config = dict(
    hidden_act='swiglu',
    router_noise=0.1,
    norm_eps=1e-05,
)
Below are experts of layer 2 (counted from 0) of a mixture-of-experts language model. Rows are named router (the router's row for the expert), gate (a neuron's input weights, with its number), up (a neuron's input weights, with its number) and show model dimensions 0-159. Each number is 500 + 50 x the weight over its row's rms, rounded and kept within 0 to 999. Numbers have three digits each.
After each expert's rows: "gets" lists some tokens that make up at least twice as much of what it gets as of all text. This comes from a sample of Wikipedia text that the model never trained on. Tokens count by the router's weight.

# expert 18
router:462515515519512502486587459481543517495514499423493460380464479413525429494517416516548515472551532567345485483434512486492548445432454490393490418475498437473480483628541502404453475489526535536467476435495473501500511502546524448519376521519544535435523437468419541449468502446498495549509503514505473507516563494585539500507495546543615508447490528500516466543446484442578549534538568531414504499544607402502498541613468468498603545461490552517568450454468452550495484507526481
gate1:461586511531464499554513491537483548375542504401520538563566451440602532485560505500486466302508396511454500521563440483423447374502500493515525590395468395556565496487493477419472446414485520443550425524558491534488599438443518484435385523453515502449555451522557564512542538425496452519470457496462569532492505513523456446470521433481571575529517577480534490458508508552462570406555518484388490530514469494418477518590559536601443532441602448542474532479538459546511436453551447
up1:560467435598559460433572524555412455497493476515519534536521503501511468553539529461538471470521498490502500484456391463383426459456476430562489564377420447529490436587506523522439565533432513536505456551413501524420597434488524515428489537465464497489560537525449539491427464535528617502541462457447415543554525504500453438515487543473577523557501531497471454479497520466503545477580508599522468490491460522482577479587552520578440512471597559570453585529472436492455504539486453
gate2:508541530539383490578520387565511489607505587402516522519454438483517501611481547426519488448508527460497490561416404469559582495519494486474572610560415471527570520613495500472501543463508441542565453504501519552481511491452565450449574495519537562520515488455508543459500448456429615532527541418593437472520527492545394529487520546534507586415519530437432486514467595520505523446477505520473553476440566508523544609520581551507508477470459498533551534548376503538399571446534520
up2:507527485486528556494524434397468471418488460488548463477593508530497518493527438460602530550492599456530471523416519573516418499491445454455488524475520533499489430562443414491478540488479576461423523503507571500451452511527477533451444465549561543527452420504434483436502433418472456507482495518552546524474470450505521482522484435548474497555471595519535474474431473496545503484524530467474447601443513505582496519492526491460528503474547500530417528501458484506651440434524453
gets: "form", "ex", " ex", "duc", "ib", "va"

# expert 38
router:588444449477481504563614467601539572535561484504388566515445459545450441377454573465569520507512502558489440587479548473465545459486525452538493546447576520427519478491495546507552452472548478544465534463552533600375557435445543480509430524496507587457384493476446515530503475494489460539558519520469482537485587515510461527541553466497543520479514489537533451533481482524403478382473550556494581581460542532474447534532452476498448617497489497516482516490522423398528563501472409
gate14:514491591477464507494461533477466528513393478461509540416543473552583477407549530478533593497511510391499498510531517502515510513468560444405583514518551457486570594534460517460426462501515470571436504502553452521493364449537549487511574536509492529463532504466566535427418533521429523515483491510456558470537541519533523548478470554536476497580559538486528473462531452511493603582426595486491458477491391503515509529550421489512460578549452464477506541454485494510468466483487520
up14:471465531601624486486535449550427449565472501432592485530512519475562514482446452465426462519507607494570413480469470445424417464450461446511502519448539600474541390522481439425559463560462451527504494553492495613494484449519446492490456417494515470538394382469432543501462412490481492474452535515509412532504448473337471546541424543482450565414584459490456497484558532561508506418484460534452477529489550519491469583456514523557482521505541429555523565581425525519572370505574450
gate15:487541500595498617662456365558459574465531504454532442470515497487490419536493419440432516531539456568563396502481555459414535545437520488502513570536498538445472444587511498553530485547479380525422496447476532525520478483511537505607546618475428442510505463502496471455563419465388427557536470482508476575611588463468441535455541501585431542481469483506473504542543510508505421525493516492509482557375456482481462432454459428545484551481477448509558488523548409508579406463560493
up15:487507561486512527556621589563534527498563500503470554520537511517501564471519467512523386457567497489475424563513530585545422484582510517551574500547381558512515497582554568457468443455519516493491521512458475479483629571520461512542463437489481501472502506497455495492431583493473529416472452466524479553575470448509376509539455486452502502430539512408509437597540430424429479418483477546491551524523382519405565589540559522577515520443495476471464430442493392502514528446545532
gets: "ri", "de", "li", "ro", "lo", "to"

# expert 39
router:506482369496488454465506468482531544497495433495424542461405439508465461479510481534524447518471518529489614524410429549447583572523551522329445546420482476459459434495513534426456520562511463491476515460554554522472575542529496492489507484537493592491462453481481385463438481517525430620576468516513433595478538494487547555515378478480509529498447533529527493462389470493554578489560503483463475485452523480493508466517404510509473503429555567468423529492564452434452494522499452
gate0:468456512541562406535490440520430532411509507522515481464524534474521625442492477407469579609478388508542604576508443475439447560470517518501461495543542472568471423515504444486535511555489473467459502500562509598501503470590507548514488536502590497558425496547497544535447597481479540529466513535493538404452507541338499436453541536514577470473490608404454442457539610568529457507440557543506503445444483526546500516479470522441511593458567616518520423479504514432435527506442491
up0:591511501413557516539539454451412402430473477482524606465530388400441483578426488440482473479445540525513533498536449594545525481486514494474518513547512462472530418530490473482484476453533454477532530477519543516528537490514488509511459448511494503541426482565468500506643591442556466524453552512522444535502529492493527540503570535475605592488473459463489504441582565535503516521500476536459428451541496559395410500403510551484485492538635588460443497474614416496516562402428544
gate1:546556474570538553527480610469585544586576466559447489519412540569549506436486508464530437407605616510522496495482512554493487563450446539554573467521437627467579547566567501442521488521540459518489388558493549444582437490554514578412583522533461577471610508532472469543461521532454442532493487580589535514499537568536461490481564505429494447526554545451516563476527518515518478505557476508490498558616575527539553597504492556465486558491453526427443342504523504491473504509492487
up1:503419445608481483467437505462476519456384527509494496411484505550357442466433506556611473497480455501543472522598586511491459460497600561436519535487507475535418477458422466513547462402505543572491636507563518568462435420511468505487517564505527422521492473508518453561483499542622507543510436506500337490594489491470420475520411469454530472539507469526599462489489524569546505474496512493546551490399454417490466498472448525536538464522481497509548484553505504431522471548599424
gets: "-", "|", "=", " |", ":", "20"

# expert 26
router:493497488474410602478485338503515542484500524538511474489553478464544575459526412525570497618511563539408573538514533504514522521483432552538431452365455429496476441527507523496519501437509516502481505429479487554454493462511567499562439514541400513441464531451531555487486458532479467557501444548475553492349582468557455525536539538478599532497435562587564451511460382487542491490442485470571506550582513469495547549479540501504464494505464513460550449443537506495500500566473428
gate0:431403539515432476609464442558536513447526451486469466461558531551560446511533499487537469635621467484541472446516563490421517638431500493575524526441510506535533475560568504586485583448552461508514465487525558531516547480467485435484548515447506503444485431503486496480541599545469531460585510563525533491449468443546362571489482524403432460612478544481591468535495540538477599644516604470484490458628554515512551513492501493545471458492533541535533545565415505469471459497575419
up0:547514418451487542379491491480516422523567521542493533458536497480364435539461537430431479529475536471508498545441505388598451480488493451475478458471526533407514528462544482471524483493438545559570539497434405472462483514517528432432518536504582491441446425476572483495519448548436408528555490500484476445499604447436490467552566519530468551473513524426471490437515518470560408508535466486540589522538506619561551536477494545516468543631463514449464489428521542463440507465499444
gate1:510563512462447536506484420496498578481506509481578575469519559514403502500490610507540430504509467560398451497536451421504458544511463522470511482523585504504513528529517609469514472488500465516570527488488452486566442441496552438417436530517516558572461509480537477443534438556503523499454412532499417398489550475503496464506447473545573568517509448487536503470502483495458511486461506585425457560449444492483397451517537523424470549565530541457598565555482535517666463492462495
up1:518508550533479520446489479517457431506488419450525558468592508584477423539498460486505507489519474582535445548547495441530511448606511512463527459521537445425513573511512585441446506529517509477578482537495504548494444482551567479459524560559458484528604509565530485500478521567582596475458497512564417547568486395433458485554483506447540495491447432506523468482526427476477547490442555548512543545408454553420437522501558463519452552578450455460448517478551586499575604414511494
gets: "la", "et", "na", "if", "che", "ra"

# expert 4
router:548552568443503467527450398453459513552505566485502487432493479354551521399432517571566516563403560591500581493499606413482569577568496541527495496490464461526527454498403585483476580609510490528445449528428491513495529469520521415509511532488518462509422431462473549461508386538529485476500547571510551524497592545483463456518517519466461540468486472591552502565450427528533546413561556567487538548470591457482484523406442394457480534454542598480498480580536455456366479528402584
gate0:527571480403471541439447534519418517539507551537415506555452534422531571481539488521604457503551473397508528493588458498477514562581459447524480461593484468507519461536517440505481524472550412477471473559553500491511452428493436465414427559443481503500538539571500509478548521437473443477472561508496496532649560610590547513531482438510554499488460461474486546482490483488457469548561422492459490467527529460464473601508469512489494543508605508465462403438457506498493484459446491
up0:527565491423496484406468555577457493512542497512492493524448539492521576461543507390577497473494414390557499476603421511480544530504487459558504367555549496456538575486490405508514462487515488493535498583541469533530421486525473477444441435547433545476601494525434539504550509474505475448486519499505534543603525609595465553515560436579532510518593492498544499514542560519523482501449438473463498440529493531482459583509511531541497522483585587503496450472475471460585454494505532
gate1:503504444470508421509514489420414487488444511560518477461468501474584530501384446500516453545535484511479417553501498501411544506436407409523461479461487555403445498487513476582483540468501486484460316473502545572504500520545445476523427547537470523553495402542515491612543479472514455470361529545460528559533396468656420448477628492571552490537495494514466525453399467403444409448519494489500483508541480523537513638449484474503503467484555552514521563517534481465598534501494531
up1:481607433461393450431530517464529483423496492473544495443512510488623540502394472522505434523535524490577459441525564478516587512527466460489533518472561450503451554467523560551459537454500464440455418456507554546470571502476540440527400586495498480534434416538448521558599475463445540381433483501490512512510482566600498457441544555552538521459489483552476496472392465445460396539487519482447505476539489492527499656515484382475587468467486581480452425511521477497559541429527491
gets: " in", " La", " In", " co", " Ro", "u"

# expert 13
router:519471499515489554547557420534546466505464509458455393549491443450544495447498557542473494536490559525488654538453537503489550599510428430504470464497539479471511487581465526482388474509571468553438552423481476522445566460417564469455420600520463547437476504509464535497468488404438454537538466557521476513468487468526480515508428507527583386466478586538507448499406528466546590392474532543597522517473520502450455534499487409582459572479553596510573386522507464464474453512434521
gate0:452503527497469481428533519404460391515455471386451463536534494490560459508498520557427496591489514489490532516413451479493518474529464506464527453515486540625546519557657454421460445528439501516521521546554507563547510410526528460493423444510572518630476422535548453489542408438491461556544484467502451488501514434581527570501544544491499490514483471505513464476492505506597590585540579514582466463442449537526522455536537469482512433482553529414464528549541521459530547398453512
up0:570522553538489519490548568488452488479507512536515613465444505424585449553546477508528586529545451397454501443533502535455566471470437518522481480542456518395472389502456592530562525474551469590477441444558437469438447585553460511519496579516487450361488492515532506529535507550568513433592525533542551479477469611501485468437465464457532511466503403595464510515496532528508513442542472539474575530478519521486542535523492555451542540520492547509472481480527531496574520559499454
gate1:453489513569456510463508555602599524519471480464471489540468396568505389517590583479498519460565507478529559471553499553508485508569503476462460566454534474449604446363499551418448578471413413584452446456547552479482369418554577472546512509550479530543468516457499435556514533491526560586574503509615595436505516433475427507556474424461481412555463508481478503517483524543469489519551497536418463501462580441523559420477421526530487438511510433480529536501561578518479507446410490
up1:528514499509558448496485499473542521451595423551593496572530408415569562536530527503492479370524425446493567495445486485527583552537441503505525465565464484551505462419527430485474410537550508408515509544431469401451525481569407519462471504558503616524430606506436484556478428557535483586536498535478493550470550537473538441489479485539531441495517465535530535477477441474539443402527506546565542490350506530484456525517535527518571564510456534490465445512553441553478606541514455
gets: " Re", "•", " back", " re", "-", " di"

# expert 16
router:495481466531453522570518484520591575475544472498495499471449527432553522447478491517568504547474571521535511513503548543515473492413429423448428451524527521571505452626492455478510535468670471513510454507559519609413482485611577496504447559509525512478525440509546528460471473528459438546548537469497612513402489477481474510582488586495466542554443541497587447484459466427443481486569528559511522546495570403541448485548493534481482626487503539508479454587583462413466407574462574
gate16:572499477426515487564499453503548585486500500484542513464401572519341481468551529484491500562476415504560503476421433537581565535499466476506446482513560536558479503514403514616389577563586493501572429483544522610471507523596505482559462498552394501493541511486512425495550542472548425549521496536462543437526530514538445464552493496590467512482397460442440577443431431422532404517484450474475566428466468511482526481511502578522515475524561550491455442486539457537479411511498513
up16:661535431444527479574501445536547493463450500495572543445484512497429485528561535490429463563505474532580478472420494474580562444491475564455498561598524573543552503504519464537477475564495417509639459495474476540513548424579556545505495556597502476488589532385543473414532463542521544581535530508506485425449577488542543409471497562550460536554394488521490568479413413479590439485500464421506662456449530514493488512452486539506491512562537531460507498547506538513488457494495573
gate17:480495527514438585456601565371522489504567487492401455627525478407447448338456461504387536430470388485509553439494499512427573445478470426599514485554560520558386494519549483567458560477533431547538418521491631502525521495505537386430441522555560622496544464522507507506509485523505492390479420502504522512515462397520403537525488505511480469432469607513506454504491485567427484413532534465429475529443520569495431487485514505454540473447532556532487549492525412451550492494493520
up17:546490539410422526521572639407548526572520455547390455676594463470520527552461476439466583445482480506478494522403444556553439441526459497523475428457521529560541536528500498457512498417525446513499342495526608477503510511522486445437509570464524518561480515510461482509512498621489482425445432458466454506451565514464488558472485439484519484482394518456462470546420553488451392522466515551442553471547544491450471473502549474458573438397556471502572522500507414479493464475450564
gets: "A", "i", "ul", "mi", "ian", "u"

# expert 0
router:449486509532473469447542396605562514580537452512458521533516430476503528458533556558517580572510547466540491565507606485540572462466459408490457484437490405460494483514511510479505559521490499559464541510561479503561546566546475534488485483561455496473495555536552582535398509481474452517563464531520527518495512470503465516507455512490441470477443482488493453556486500434575550466542532472460501504543639472443437520550495469498509547419487509515582477465554454374528430625476474
gate0:500427534542480542527441482518426569510545445506460545591437481525504475510496551525510528525528520401565531490521490438521503539447476450552537543487520455414575485576484561516481464453494534504445505422577506496420542545535534432507493565477560529626518512454474514506475451505482546460539456477508495492456435475567585462467501462479435495531547540536596496482504455520493501517454565475444389441511475514541420573469482558425461559541554522508574512494524502504544463496464437
up0:517548522527517525452443538551515544487478457551486554445539511487505466395501514476486506455516561502557570547414453532555482477547443514623409558492539473558628509541441488438504501498535456586516491548569518511572460552417488479415573522535485535519411460459498513485516409457437376573492460470522493528515512490393490507522482466495499537591487600453491512508526508532479375550519512417480572505560415520450516553454412437440471526555616509459433535463521529543563490591460479
gate1:549455520501430469601572444501533546525562542464476516519456577494532538399511459454485445496448449461416471446552509530513539474531431540519492477536477543514420476518431545461523470563525528430493429497450469421548485489517470583493536466556474522496600448548476562510488510579494390588506516477484480521460554471529430522448482537523477500458573517583529396517500485533495585555565428499499525543487426514597556590498622440528514443565480501476521437396493657450497473513555490
up1:491558587483535531377471548571481429425475454569541530506560452481508516504554485521513547449499602514582518514470482464389555493440532551509502498564496540474551515496518513548492502315519424479530522483517418586489492417440519447473431469536457428476501487525502447494523518457523626451449480529582539459516452517526544431438590529519479502538477514472501517507579521388634422528520512487486413462544470419431493448475548517476467519485569468394494536535455427525524545505538438
gets: "ic", "s", "ary", "ent", "ant", "al"